python train.py --moe_layers=[1, 3, 5, 7, 9, 11, 13] --normalize_top_k=false --routed_scale=4.9 --balance_bias=false --init_std_router=0.0088 --vocab_size=2048 --norm="rmsnorm" --tie_embeddings=false --lr=0.0045 --dataset="wikipedia_en"
Below are experts of layer 7 (counted from 0) of a mixture-of-experts language model. Rows are named router (the router's row for the expert), gate (a neuron's input weights, with its number), up (a neuron's input weights, with its number), down (a neuron's output weights, with its number) and show model dimensions 0-191. Each number is 500 + 40 x the weight over its row's rms, rounded and kept within 0 to 999. Numbers have three digits each.
Before each expert's rows: a language model's description of what the expert responds to. This comes from a sample of Wikipedia text that the model never trained on.

# expert 22
Description: Table cell separators
router:560472504508474537443466475498534498533553459530554445432450589513441460449512533489515473496544540423503494464537485449481556539493535447527538555498458502488549494529479459469471451467438527436463430530519435485497516449487485526535489528450500481475546490542562511531506471408414499457463552519511470564487422510463455454521461479506469562492507563500437472450465499488456510461486491552472447502491571442525498512557520458491509541419474460584546495504504470576494527448481410451517493513477465477513472437451453537462510477461592488562542465482506532441527538500412476449
gate3:539511447562535516506484479496521502493459515492534422492469426490478515479491501552522574520498506560492523474548477458534508435527525467466482524474501521621573507492493490510517456479454485444372513495496498497524527468560525503529508417446456456485496428513503407514531561494465519457454502517444553595476520550487432480529466499498507464529492464543560562508515572488586488544495547527509493511477502413417469544499522479455493477470445502540517573495517543520504531502423547491452493451506543452555545448473502522465490422501515494527593445456501577486540451472466572508
up3:594504469526522482462540481560527443477501458499491409453477521535513417500488497508496436521418484518504577514470537509442427434439569472524482423489541493459519421476486514400522515474503495495544514527527465527539526476439535410467495494492485526475561527501540474512512478466597462485523486532539522533528481529552585495560554459467484496477508505508496448597514541463507528422492484496431586498557500472492517499432504467519500462544463454525468515531495486615541518506573434513529545509508535508536512501501501494574580500479480484465467469479543450492467533565499570466
down3:514479479483471519465443543551475517519521396509422477515424494473470545488509465508488478493493514489490514465493547518550482515522550533514466500529545551564539488548472530449473596514534471464507430536533480495452583503411491537525528444468521528430500513473469518484480450569588493565509525522477562547489496548480499538458421517521483486489542526469518462481545443519476540514531467451485517548457512428488503482483522446529442555466504550587445513472492467545500527540508475476538544581474534507591548516465486574580479404472536449550475420466548564559513500556513473448
gate4:466501528503471501545486493439534529496558453560477502503514415462454502424488473484452581491553523554459505487501482577585552565482504531496504451496482533567520492535497515566440444502507541500437438552494551530516495541477537476468481496448465508488522527477484498515474534533442469518446485497496507469521468508491393570511509539474539521505551565536527489476508415513471520510553443548532495481463434540470498493579512483495533428421501513434534535517473549480460564515418499491484469435518531487538542481511503608461493506535556512556561417486455508408487507503399446465
up4:530459494513518465448433472510578563542437527535495513487490453475483543513588468475463529448544556489521536513529519488499500544513484451464503475491518499531418518520458499493459415607421460436454447545493471548497526541523529552406524545497496545529526499500561495460529518536526529523417553452498517464484541544507492464508558499485527464542515527511446580438531552491477479516527499515476522445532482593524534510562495456453504554514503443463445539509485551466520556510517506486511442543504457492522430470487507609552458498567547553582530489504462461463481466466464401524
down4:501470543493480476491412470501501541470419492477522506552562542476490515539489475469454518467572495498514476450574474494412489515572480538504563561557523438500519524445496505499494496548486514488518527457514524443534525584469541482514451495469568522510522487485541498488441483515489466496447578504454479509501423458551493557557560550506490450521501467505477597540418526425448451446469500589502562521566508546498547508477522437404555504533509484406520576522477490503553456516476512464495502460522423443569498486499508519501567563514541526479428459549454449523460488496463506502
gate5:571558494499535519545440502492474491500525482506416485528494539525500519520568493482510515563475553513527506468486506452454525453530473484506523510435464490416470456516494485456462436498528535438473440445465505539480459502457527536489515495566483453465564494498487526541487497562451492397510489502502512488473535469449528385495488475515601480529488579541496441439511497458474543461540484458497462570463446442542553414505532498522525475441538460495482514529546507539475510545470432471535495554533501519537450548530482595476565452465494490571577462572507548441515560524431581493
up5:516483507519538497454505478512457516424494554515526552480528478556504443498532514480500465445531549519497463443510479511505507457488485432501450507516525494473482500487485445380490445566510431463459474488541426535488429546493534545420567401519461490500464519588490473527547469494484463495503461559482497492448567458537505534477518477497523491573516528514505521457510523524475538456451500464496466471571474496625548509495470531521501531538536473514468502441475475486483500472553486464540492567499477499605479491469457560464487537450574480564606508555557592510555566465481552560
down5:499486492525537504435468510487522538541525556455498535544453447461503470489527537464527530545426508517481409500537510533547504490489551525450563535460487390456580482543556477476522566502471476527463552457560527515484458512526471490416538460517525466473481572511531527400505477465460559521508499538506494425586519494464458555527510499488497535464541539461524475486434495512443480470487436568509506508504506497514414495593424544535506489487443518547463493419448519464536476512457482536510590513573443512472476528430521468457467533511427531495424539508499529536478559438539534507

# expert 6
Description: Letter p and table cells
router:529569521500500546398486479500525514625544488527489482424498502529480465443512526494566465515490528498446527474584497454504548533535505478539519493456436517456542512560471462487528467401429539421459498517543486533446512533460460541533451495439518534482569430503518524573511514497477510451451492521527497572458494518468491478525458457551490498515525546465461426486496525471518581510503510510490489509538546460521464486507611444489514518450439452582544512510493477544485492470467467437511564481441538457569459445439469526449522487514605503549544467493499473455505541509467473452
gate0:425529467590499465515492540501443460498526470491478500467451505489507517433451486452504566449436518527568573561511496471548489569534479542548522533506508451454484533497482495477493547458498529461477506604522486442533494496545443463530454507504517486492552443512465546497499508485525509564562531487486485547461532510486464490486486510460507509475560506531480464474476470433458516530470469486565493505471481583435562419547507501453455555417531523606455442419535601546532474455498514500509511534527549548395505499564487506524463528497564528479543437547561521501483517540488405509
up0:538498525463503479523495505552590500454508576433498482479477483508558519491496484573554572543477512490437486497538536451502506458498582506517551507450537534471533545491519525489505528539460517518517523515437485529494469414525476451490474551467544461414534496537441457438488501474491479540479534522565455407462478491542519572495533484413562520432516411523413433505443496446569536421484483566541513477513497552494459461538489431488453524524509570421509510471469460550501528497508465456491524544456528523526466449500512456453544486435486437541542561548492450544455557519502515460
down0:464523438506438546447563534524468527490505478514532545509529497587532500505474529437609513525491456560473482485441459541474554486537533493476453504524516399469478434504514497509459447466509507507562537473516516502513493487507505510584494533460348522526547507464512503462509545451541505561512453500496463469488487560491542504550511517499453494470438518480520441512432503496517528471493536451540491470483492531442539512506510551515481560420538479584495455427476520475571506448492493429499475407507503511471533485493485594613592500477587495509472454524484471481525495432541478476
gate1:463487519513561517474495484514452486618518428477513424454492540496498481479521506528476505487533504608498540570483522458559507547535442506468578486432491519566487516664560501506472453557497498434474499557557499514545489475527532522519446548560432424532447535546523461498519507530437465514526527518458472447456452480587473424522424442516479458551481527522466493468551514504471480562520479446490471505564515560505476482467570565456517474457485520463488543453475524476441492483478443553473522464474540492454503481479509557507478471524518454502566545499489521461506501502473549516
up1:546507493522493526505459506505498536487534457506481494556434467535491508502381441484476505542477394508484494562508489452401476505530515459473529487421519482430519549531508471464468527490501422437543533569522511564440517474494571473491565539508480496635481553524513531501472485474474553470500477520501459541523498585429465525473467570517412518566477559455526499467538509459483484499536537546442517504575482485464572502475492474522480516517498523496429480515468501498484509532502508506491504480505567424473577527499432479438564435507548579566448532507539512489465433480504449521
down1:500488492475494531523502518466469503510456444535478479471468476583533532455508434503481484510473434472479544482447505535428519500515569541473487459481527432527511546552540472577559541469521493508479520526433486526505482515541536458481475545494509453484478408495471539495433453589452490469513594539507486539539553468426528568558492501495542538522524480519465509421550454541485476481460511531523544474563459619559527499512431528505472439461558462503505500541489604511573479493481504468523457509470549523463460501609409552479439521494512451458448581467514484488494508515462460461
gate2:513541426433462495511464421445477496498500427515482527525464488468495433482477547446520547462574521487417490505464532588498525442507523540502475518575417462486504502508427534532480564477491553488509461501515523494508453497480485510529509548506521511533471512498514485494466479487462472509474472584618508559475488509510447525519517450547458445493462492509510530481509447522515523452432528560522517512476439463549545508565552525590543469491520484514587469522467489565466513491543455552535660485449489516495499443520525524539491499453517523524406504573460499500516582519508537577
up2:524551523538442530452458498569569484524433561394514493451514562496528457458491491546487529471411496415490538509526473460515432493467497548527463515497528486514527490487572487535562495497509510550510470490434485488479485511526529484520481531432590561474526510499495491471595496503513460522577569479460497427546502464588583524509535537456510487464480435518561433501489485449505471510475457533517555440472533588514501479495503439485496485509449467513472484474490545457534478521564498496566430522427520507522503494555504538449562451486506412572492520440523428554459534517491459542
down2:479544601463519489474500513442493495543481463508481460524549538557536501467518505516484454470491514460489442534444460485502526602509474507519479489502450501530452465524544516497531439433489483466518513487527441540494465469471461556381434476481467490462539462453517456527487484510433497539477519487497476508458451390473493492478473483469468513469464515518497552512541506506512462487510456482508473591515455435535500555538505534477583487592528549455382524482513581518406506489485540581483555556468558510537421548541518505539522506493413507511462524513522529551575540409471476480

# expert 20
Description: Line and heading ends
router:524519535485480521428472516492545538530513443542498440480471502508456473461475500505524507551488507472496516484539458458476555537524487474556519527493471534469524475510457449493462471433465552471465507561563446500475551424457441507500434537452493455516573447530556565538454487464464534452454569520516418500491475570499475464530412506528516533457547555484443449452419508450465527438481535499479490543504556442500428536528534472477548513405458432520511489496522496554446541445481467448527499494464498441519450457486436528463507457456564490564566430459498526466543502495387470491
gate1:458519419524492457542498450466481618508532473531510496507453497486506550504564491511478467590549462563500485479527546476517524488525569462460520485481527537526497508511535415489496492501492521439418502466600533516488434542435467508462425418540560535511589450504562521492459452505475533371540482534460534488510433499516521475474517578490521421468543507484546475477436477478510527449489554528509544516442523507396469514505596529564554548524440491521513490490490506495476483501484506477562521500474532496470476443502414519536502474468549498467527508460444428527494479500468523479
up1:472536508557513465578480463460488519485506462492500511490522542542500557561533432472543550529489522526524522462626523462512473478506480490557478501472485469521527472520489403517525475525482586535505493499595540570503441456509458500516547436602535496446468453466496453470475509498580541478554504463491554491476517481490472407529511552514482461520564493557513547492502512551544472416533548509500602503436523492486424472514487519558458527489493491493484516520499472481476569548469469494575498494513424462442491525488429605515505519491487453509435501528541413556445492443477504461
down1:473475523458454494475470502519492543545486477500509541515521524483492527505460524518464541550491543380505451516474509481474515551513495494487488568505593506430485538489548487486525511583605519550523531413464477581530525433507485480537516514479505415427514497543439454491534481493550433442486504420503475569460503564513502482525568492440513562450493489591478498542581469480464513456503510479470526539453501453487442529535449459538574469543494422460537615519464511539496474536497540411503434523439482509532472521498534514504455534469469532531521524447461495465531575500456475501
gate2:427525487537482484446524538444465500523591466544531522444475508514516560493533503462546459571459428487475524481509511621521471536532495488521486473504484535530512529519471396512483516531451484453452533527544498488519522511461462498492531511520524589537506477540500563495529440486469499426472485495505513426536505529527532546519494473517531435417576486485474449535527506500481567566524488440527449415491500550483479483483516449560464590540458515474559555497559479451586483500418492488490542510421562525483457511535479478518508516551540383490473483432500547444520473506438452520
up2:515553456522488487501500491497535515570535514444541587533501504490535437540544508479582493461534490416378495467478463476500479502522503544502496510460479500520458472512482537524541545540484581541508493519420518489494502444489510493525485498548517479425586518423463505551465590492574520493541504555495524537448512537556476558479458472454496496545466534540483539499524496455474505540539448535489553527505530519462570477487508573476507429486483450532461516568468506447425506561467500514542481501544535437510436461524452504471519450508438578519521468592453395479519470446547433449
down2:427551485509540511525520485579494467461502566448471513498526512539524524570490440501559597564501477525456445494456520522432511561473526429505515494465474517466525470425499547522500541482551543535511480513455540541476563455522431521517489544492480455447564568478498504472474604442448475485462536545520467504493474525411502476497513538405549559486493523439509533501505429542503513423526542537481465548466502514510486434457499479524507479521494527478554467524563503559511499463511517502511534455456501506474466459498510547544459518554520518487538375531448416605470531553533514554
gate3:450503514479490445513478521582481475494495500544439427522467524517431488422535448486485482535511530489478582495433527395486544539486532537504557552502429518462451518510565431558548440513421500448567542542456505509487530487493536540470568479507487503451484456571491547507426452551427513425494550507472534539524523530510469498470518462544517514479453522466467559490504520417496497508453519525537541467498537544536475513521529499515460541538479605531537470478552512453469457497485549474546488497444515520419476415439569574507476513433454562551556537535497497522496481522470476535
up3:558487521487517476477492487449499533467483416527523521551487473523522497479520508502499493521508506579526391555522460517457528526482449457524513497477575518513547498460548478468500512531520488489381450527520538536487469440545496364483434527513482535583473503471528501529528480450539523485556463491527547556460618509519601429493519430522513519495490510513498474490515524521496518471558466464447587572466449460476582468450477511433504485460479440463537518468507505587547510535493452475473492516506539514470487602482436500482480446581525400506487484513520455492514534476493515509
down3:430582483497466497504543501529531506544518466479579506538521494435531435489507499485472476527532460471523444593475517436454502536580490452525505491559562594436493518495490459489473539484450452499598590553459481552503484497541547475489476505535485490475413476473521564487496475457478479464459549514484505487516464483469522525545506459482474499416533487496475560497463560505490476494491511456510501510458467528527499541544526422418473582542515540482513503440474511423522567534464397521468527507526509542562524501528410512472580511394479463490466498531566522534476446510438539473